config.yaml
normalize_top_k: false
norm_eps: 1e-05
beta2: 0.98
Below are experts of layer 9 (counted from 0) of a mixture-of-experts language model. Rows are named router (the router's row for the expert) and show model dimensions 0-111. Each number is 500 + 25 x the weight over its row's rms, rounded and kept within 0 to 999. Numbers have three digits each.
After each expert's rows: a language model's description of what the expert responds to. This comes from a sample of Wikipedia text that the model never trained on.

# expert 31
router:512494474434502483451490490487521486502476539551517481526504512480524502505518509492597485442501486494514482532499484451484489483523499487541465484548482489487528530533442502522495482518469463507509456551523528516515491482510486488548512503485472498508506475495473478474498506507484490502540517498463518565497516504506513478519494506469
Description: Quantity and role nouns. Nouns after "the" or "a" that head an "of" phrase, such as population density, member of, end of, age of, rank.

# expert 52
router:516506491493470444478518450457490508478493481482532487471479456470497498519482518507515514522517511505519543509504542504512464489463486552495530528477528471456511455465548498498519501477543511517524484456495481568554530488492539517514552531504480528504501539484497550485516526527510554505469496538500518474504494450503469490521484507523
Description: Locative prepositions. Prepositions of place and time, mostly in, also across, during, near, after verbs like lived, located, born, died.

# expert 7
router:496501484464505473525499491476506494489487544550493489483486486525535470523494475494515490481492446461495450512522553495494480520508523484455496468509528537531449501503479490510524513516547520524521488493524503496517491521482460475504486507477534477494495507512530512485472510501513512448466472480535525443481525524501535513486533453468
Description: Infobox field labels. Labels and separators in infobox or list entries before a colon, e.g. B-side, Released, Genus, Clade, Screenplay by, Max. depth.

# expert 12
router:459518510476468523491480446488476468467459488518499510490498512511482461457482494498469513500504520510495535546502473558526483513494501501527510531491500503508496473503496493521483484535516486481544515496480471531469497538493465503512500491541464481511505506484486531540528540504517496481521478544506512491504498510478546476541470466512
Description: Year century prefixes. First half of four-digit years, 20, 19 or 18, after "the", "in", "from" or an opening parenthesis, as in the 2023 season.

# expert 28
router:476491496444497511523446476509453501527526536531510480456491521494538508489497520489543504489501516541502502525518451506477543494514477488485504513522493483452519493525533454529466516538536510465504480484531515465533522507517466470487495518483488518547535522542503523485521491534524499520553474508513497508540470474505475532464481532513
Description: Numeric digits and units. Digits, decimals and unit symbols in coordinates, time zones, densities and formulas, such as UTC+01:00, °N, /km^{2}, ′.

# expert 40
router:498512494528485509453500503511469481468519463462450472473526534486491468549485511502472476499525515505506490505508516468513507506479503530486520544472503509511504461533518449506478457493522516537518451543532472519494486544464522519523488505499507503483506488472503503463518492507474519455517463478497521555496514480514473476494492543534
Description: Auxiliaries and adverbs. Auxiliary verbs had, has, have and adverbs like yet, once, again, later, mostly in perfect-tense and modal verb phrases.

# expert 38
router:532533518502521502494512465504514503510472480478527523460513494565497476534536500521500461527537530503514509505516515521534479494496464507507519536515496543476462481487481491543518482502505481513531496483481511525507495501484536530452532515511502483497537511456481530496484459511530518460466468464481519509524518471530523464557517535539
Description: Main past-tense verbs. Past-tense action verbs right after a subject in event narratives and plot summaries, such as went, returned, took, held.

# expert 18
router:501500507462516506493487534526490544518478526480520504530503485481495515524552507520486496479514544513516466486492471513511468491485460500519511524493454489568507530470528462477495502479465508487490468525473521459445486485537455471487520496521477504543499496536495494529506514509463512543493540509470511534460490495470464525450509527518
Description: Latinate word-start fragments. Early word pieces of Latinate or technical words, often c- or prefix pieces, such as Pro-c-uratorate, juris-pr-udence, Dec-ree, sub-sc-ribing.

# expert 25
router:510499494517498493524524514465514499457500506505513498475534531550504474463524470484483511528499474497510463523451493547472488507528496509480498475551484508528473519508475530513545520490528481534519528488464497466475526502535485525547489487520481477479480513497498526482482465498533499509492468490451455525478474499477505535535513511478
Description: City names and years. City names in "New York Times" and other newspapers, mostly York, London, Chicago, and the two-digit endings of years after 19 or 18.

# expert 32
router:554505517447531508459510496490497452501478472490494476480528492483509489494476488496493485475511481509540513511502489479535505513512511490513449533522534514505503455495478522493489492485490458502514497490493476473537502487447526487499555535554476474476480470505523528490483476497484541469458518476483498495505492525486493476535511544506
Description: Copula and auxiliaries. Forms of be, have and similar linking verbs after a subject or modal, such as was, is, been, became.

# expert 61
router:515512523490491483506550423500503495521484528477502525461460509548482481511507509508510500516528533506500511498490558514505502499518541560492469480527514516489423465518521497508531528482542457483554551486498535523533520517480508501498483495490536459465494578480510498514544513488509499436480471493513524466491504461504545487545484481504
Description: Punctuation between digits. Colons, commas and periods between numbers, mostly track lengths like 3:49 and 4:11, time offsets, vote counts and page ranges.

# expert 14
router:451479483471513508484485515500499504482510486453521530556495504488497536478468502466510536501445504500463456504519479474481483510518512474510516496479463512501496509515507588510494544500482534495498501511521531522517495437547474473480520522486490530538516496513510468488566496504488495516491500495478527530506494516495457539503535482509
Description: Common word pieces. Short word pieces and everyday nouns or verbs, often mid-word in narrative text, such as f-oul play, w-rist, bed, break.

# expert 53
router:539522480509507483513538489501463484497479499535529487490505477498484470496546515502491481510508511484523533510545542496495541516495482506484486531463519529477433465519534525516530505474528476512475474513489481531488484543484513490481533522537482492503512507514487543475460491512505516513551470482560512497486492466501478479546498510464
Description: Of and relational prepositions. Prepositions that link a noun to its complement, mostly of as in "out of which" and "one of", plus about, among, between.

# expert 37
router:435527484479497492472501553519511544529499507500558494547514551474504503507464487509497522531462487522495498492507499498512461474520497463481517468490528492518509540497514540486469525509475513490505506492536493449498544448502476486492521494464540439543499465525476471451511503516497504498487527481520497492477504537472497509493497495508
Description: Mid-word English fragments. Short letter pieces in the middle of English or Latin words, such as quar-antine, spir-aling, pl-enum, contrad-ict, sn-ipers.

# expert 49
router:513491499464517495538502495504532534542489470462499477513499473460475512518523465474480517524510472475487529505494511496527504492536487486480514507513516501493510498558497495506496461471507525515468517461487490506522502506495526534520475531481549513508496494541499485529499497521496514463484496494483516484499464502537521506491488476481
Description: Closing brackets and quotes. Closing parentheses after birth and death dates in biography openings, plus closing quotes after song titles and other brackets.

# expert 54
router:525482518530490475535510472519527492468495478447483503538523531488473474503532518462470510531531478488523542523504519554521494525493511521519491492505551509495465494526561492517499515462465495527535532467502469492505531512518519492470502495519503489515522514524474504527485494513515548522498493500461508479504498501515472462541499517511
Description: Clause-joining commas. Commas, often after closing quotes or parentheses, that end a clause before and, which, but or however.

# expert 59
router:512447509471522495525520469464554507473543526494487497491500483458446499522468522517495481527480466486511482502530474497493508542481536516474529514477471529519521530513481529508486498561516527503483481481486488506490518499458439495471485468504517542502511491474463516485484475512504507526474476486546473543524530518478488488484496519504
Description: Table column separators. Pipe and semicolon separators in tables, especially header rows with sports statistics and election results, as in "Years | Team | Pld" and "Candidate | Votes".

# expert 20
router:528489508450489504548481512554468488524519549509506491471485491524498505510543495527485488467507458519500462492517527508503475539507498472473500466500526489482524478489511515517530524531515515468503459483520539469473514491471499510523495511506517531518513528457516522458529496497505484525524452486526535506510522452499499486492513492519
Description: Table cell symbols. Separators, dots, dashes and header words inside data tables, especially asteroid lists and sports or climate tables: ·, |, JPL, Pts.

# expert 29
router:429474491509476475502467485511474480460466483499484499492485480514519511492496515510490475476492528506476474491441461531530503519459461479489500513507478494499501463522504515525472509480514454520522482516439481527512508504530515468535519474544472492507519473542529523494523530467490522477506449522483473507496468489478535492520467487558
Description: Century digits of years. First two digits of years, split from the rest (19, 20, 18), in dates, decades, seasons and table rows.

# expert 43
router:501499471462513508516509454496520465522471556524517506479478481544516486500510500523490471533488483487460470513518465537515512529481530496509476497477471477557509471495544473502498489489482534470479488480527532529491531530450500534482463463502526483506510540460526512479516444521531474505462496505543497493486489458519510504458497475503
Description: List line starters. Dashes, pipes and markers that open list or table lines in infoboxes, plus possessive pronouns like his, their before nouns.

# expert 16
router:494533531470539492470487492476510478497475519533500489474518499493514517500498502535564492457514525527500504523519537515491494486457489459494475465493489519492525504519520451486527464472525487515490543507448474472492453519471478521501527517538516489483528514493453526521498526532532506476507462505546509463490524492530501525475492462445
Description: Infobox dashes and of. Line-initial dashes in place and historic-site infoboxes, plus the preposition of and other linking words inside names and noun phrases.

# expert 10
router:503503495451491496525496494471512481484511524499487526487516473529458436514499555535503493527523527495538457503520473496462498504456513465521519519524462495493546506511500499491494500514540517530497572489544545496516469538482511510461507482453492514466480535480497500493486514515457505517472528514534482481530517532509534509476499469474
Description: Football statistics tables. Cells, pipes, dashes and headers in football career-statistics tables and infobox bullets, such as Apps, DF, League, and • before Summer (DST).

# expert 50
router:501530511503477577518516463495457470500488470498486507491504535471498531492494536503455482513535491468507521511521504517521497480458478495495502527491506503515504511515479490538485519473499511493510500512530461511452503522531530529477524501490484498510519525492489525554495473530512491517500511482460462461451535499497463484537543506509
Description: Coordinating conjunctions. Conjunctions and list commas joining clauses or phrases, such as and, but, or, while, although.

# expert 58
router:514521499511506488542478499519531538509486484512483476498511471504484484506516454558552536543523505526479546492501510527511510485501527507494522489527504446481528495516458491503527519497538508490472491513512500458546482530496536541508499485542524514486506485517505518522508484505509489515514457498452531481498495518585496521528483475512
Description: Place and institution names. Final words of place and institution names, such as College, County, School, University, Stadium, often followed by a comma.

# expert 45
router:544511483464488574540489495524498462516529554512528494469503523540482496528527543462553523513507500500521508454513529485489513526530495484481526523504463506500526467507561508491497542559513513522470504497517553509476519508525520467492463519470531494484494542491528523436480511504504463527482474499486481523493482452497485482481486479478
Description: Spacing and symbols in data. Spaces, signs and separators within numeric tables and formulas, e.g. the space before 0 in league tables, −, ^{(, _{, chemical InChI strings.

# expert 62
router:481505499472484473510535536488486531489520493505504512477506532544525517478495513489488506454489499508492524507508486504466503500522518545476514499510471539513506500487509487491491519549498503464498535483482487502480484491518448513519500495474516454475468512501482477506487491526473503529519495476505534533501509540542520566445493502481
Description: Title words. Words inside titles of songs, films, books and episodes, often pronouns and emotive nouns, such as Love, You, Are, Dead.

# expert 41
router:510491494438459479509521465517509500479481509486502483452516517520475498518530522507558472551515540503515538504489575516518512513493476491508504532530497519478517451529512512527489535489535496500490524491500509521518483490514506471460488515484545534504529497550540512505490521517538501479535489507474505511484481444480576479528483526476
Description: Space before numbers. Lone space tokens before digits after semicolons, pipes or colons in infoboxes and tables, as in "1982; 43 years ago" and "(age 33)".

# expert 27
router:491532478518538504532476482530473508516479497547450482509498488493516499504459526468495473511513469530503487518536485520475471493531494510481441501514540450491488487536523485496505454481498504474482466521517497490521497495469496523529531498492473523471479502458539495525514533511517516526509518499469448518511481479508483451520493495505
Description: Articles and determiners. Articles and determiners opening a noun phrase, mostly a, an, the after is or was in definitions: is a small settlement, another, largest.

# expert 4
router:509503505490529496461494514510511512498470504512488491540488516496493523518525509512510486534543504510477524498516505537500496501501542551510490460501492509509487526494479548492529527528498437494526510498493513541536458468518467495467442490491506491467536458526449502480472480479515516512465545480486529457510516512508526519518473470522
Description: Roles and kinship nouns. Nouns naming a person's role or relation, usually after the, his or 's, such as father, coach, president, captain.

# expert 34
router:533487485483489496505504481488521468484489528457533493473512535502477478536496472509509491514519484479528517524527529507503487512495498504500495500537461510470541483505479475528480464499477525523505488493501482507489508517479467505457477507496532483450509556489481483523493475498527519461513519489537536475530494450486537485488489529473
Description: Line breaks in lists. Line-break tokens ending list items, infobox lines, table rows and headings, especially before a dash bullet or pipe.

# expert 56
router:450548482470504541510471526495464534517483510515513512476514506512527483481459478485486508489494522506513517489474485460552497465534505473503512514453523532532497512458532490484504510510500516527489510518475530472525519463533512487468485532488505487506483452480469477478520562513480522513489483478467499452508496492471484501469500492490
Description: Word-initial consonant pieces. Short consonant-cluster pieces starting a word or following a hyphen, such as w, sh, -p in fast-paced, Th.

# expert 39
router:484482479520481529532500486478521485507498512525520466483480496516520504524518525491513468525514494469455518482514537518485482503466519508457526509509485517481508471490457501502494504534526527534523431488528517496488532525483495511472527503443504541510513483469510534454518517509542549527522455474533461497493473501490518513481469535507
Description: Digits in tables. Single digits and small numbers in sports tables, scores, measurements, coordinates and numbered lists, such as 1R, 5 ft, 7., 44°4′.

# expert 42
router:529559490437506513497514480481538462489493519512474517506478458474510480535554468501482498514517536454501540509549548480460520493485524504485518514490521490512504529510483511519472532515511487443489554481540503533515441480488476514460497469506506521496498523483473490524480496498462474501467492537536504469516478509520476528519478503463
Description: Sports infobox separators. Slashes, pipes, colons and team words in footballer career tables and infoboxes, such as Team / Apps, club, squad, band.

# expert 24
router:535496475556490492513521483493498442501482475475463493479507461525496483493446533518483495525516528533505500489506498480519477557521510528547463524497502489500482489491452512507516496493467517494479469504500490568537460561493541504495467535524496504509504492498509492494504510504519503509508484475497497534512479518543474477483472444482
Description: Determiners after prepositions. Determiners and pronouns starting a noun phrase after prepositions or sentence starts, such as that point, the cruise, his, This, There.

# expert 0
router:458485514534550488543467496530496474457534468509508489475515443507509514520508500495477508512519502440528507532493482520504499500535471475491511494513513523495524497527464527493492486527494454527480499480483491550532505563514507479519508490546447509521511486506476514516479469485516478511521515496475525483540493475463460523548482520535
Description: Year and date endings. Final two digits of years and day numbers after a century prefix or month, such as 19-94, 20-16, August 26.

# expert 8
router:509452479500483494493528473489522496457489501504513496511519505465506478489485484479516544502508498501548527506500445480520507471503481501479510544550467530502489490540508517514499517480435513506497493482492486502516516500554512463475491530492464489492539478506531476528517518510518447488544488476454495516478472494499502489509512543453
Description: Space before numbers. Bare space tokens and currency symbols just before a number, such as years, amounts and scores: in 1865, £, €.

# expert 36
router:485531515555486545493476511502438468573475459517519513509521467465490484480514498460498486460514522492502492516527457464516493496518474559476478544486552479459489494489487475504504485482486500520525498500531492506524526481544525514509504470469457531513517503516548514489488455501518514501510494478481453528547491538513485512520465528543
Description: Quantities and time units. Number words and time or count nouns in quantity phrases, such as several, million, three, a year after, ten days.

# expert 17
router:513508492532476469472508460496468463477493447510535506494510446527519498491498461487488525543495511483517521500483545523503484546515460495531514531469506483524506478484482524516520465521532522528525522478520499530524502519471524514491544525489506509484497484457544528467489520529525524508472467476513508456462516520539506458532481465551
Description: Time and place prepositions. Prepositions like in, on, during, after, until, especially a paragraph-opening On before dates in biographies and season histories.

# expert 6
router:545464484511500507479544458504540462456484479486468514484484528520476510523536500443472504483494466487474537484511504512532509492526495487496514508497519501452484511494518508532473502482497512525476476497506448490519495474499543478482465525517482533516505485469485499526469545502446471456494519493467472501492463489494516496454475509509
Description: Opening brackets and quotes. Opening parentheses, quotation marks and brackets mid-sentence, plus paragraph-ending periods, such as ( before years or asides, " before quoted terms.

# expert 57
router:507485470512458479514522506485566515516489517546482477527512528514456541490522471515510517514497512524525509506487517505510495532491506528513518516471536479524506466536457537522516495593526480522490485477472508487452496527478496492507493500508533488514514484512511506482477544496467519545499475489509475529516492489487503461465507493480
Description: Table cell separators. Pipe separators between table cells, plus semicolons and dashes ending list fields, e.g. fight records, sports results, asteroid tables.

# expert 46
router:520510453487457490437542473518505501500526530513481479562507495509537502502535485495516494521521509496474491511514509503516512500514517517485503518485532530488452495474470487483526513527499496486485521563502498525559523480505506487481497516513482503475490475541502450533483453482506458520506551493485536501509520494461539521527487490523
Description: Plural and work nouns. Head nouns for groups of people and creative works, such as children, women, men, film, album, and pronouns them, they.

# expert 35
router:538493484533498519513555513488541487468495504488492481515482507469507467505457554469468466477506493492548519467506520496518481529496476535487455513499510485477461462490473484516500479453539512502499486491488454497482505523465517486514475527491516535519527520500506517530479499521528537484514452500514492518522486486487479490518504459512
Description: Definite article the. The word the and other determiners (these, its, entire, surrounding) before nouns, often after prepositions such as of, in, through.

# expert 13
router:450467508463546516470463511510486505478512513522493509482476523471504479514518501482474497473466511467527452492514463497516490511477480494496503460494464524502530493458510525496472504512469523515494528551499549461478485476474509524517512509469478530530498509508550495469540485498487490437479496500530558489472489484512511491492503483512
Description: Section heading words. First word of a section heading after == or a line break, such as History, Career, Episodes, Results, Personal, See also.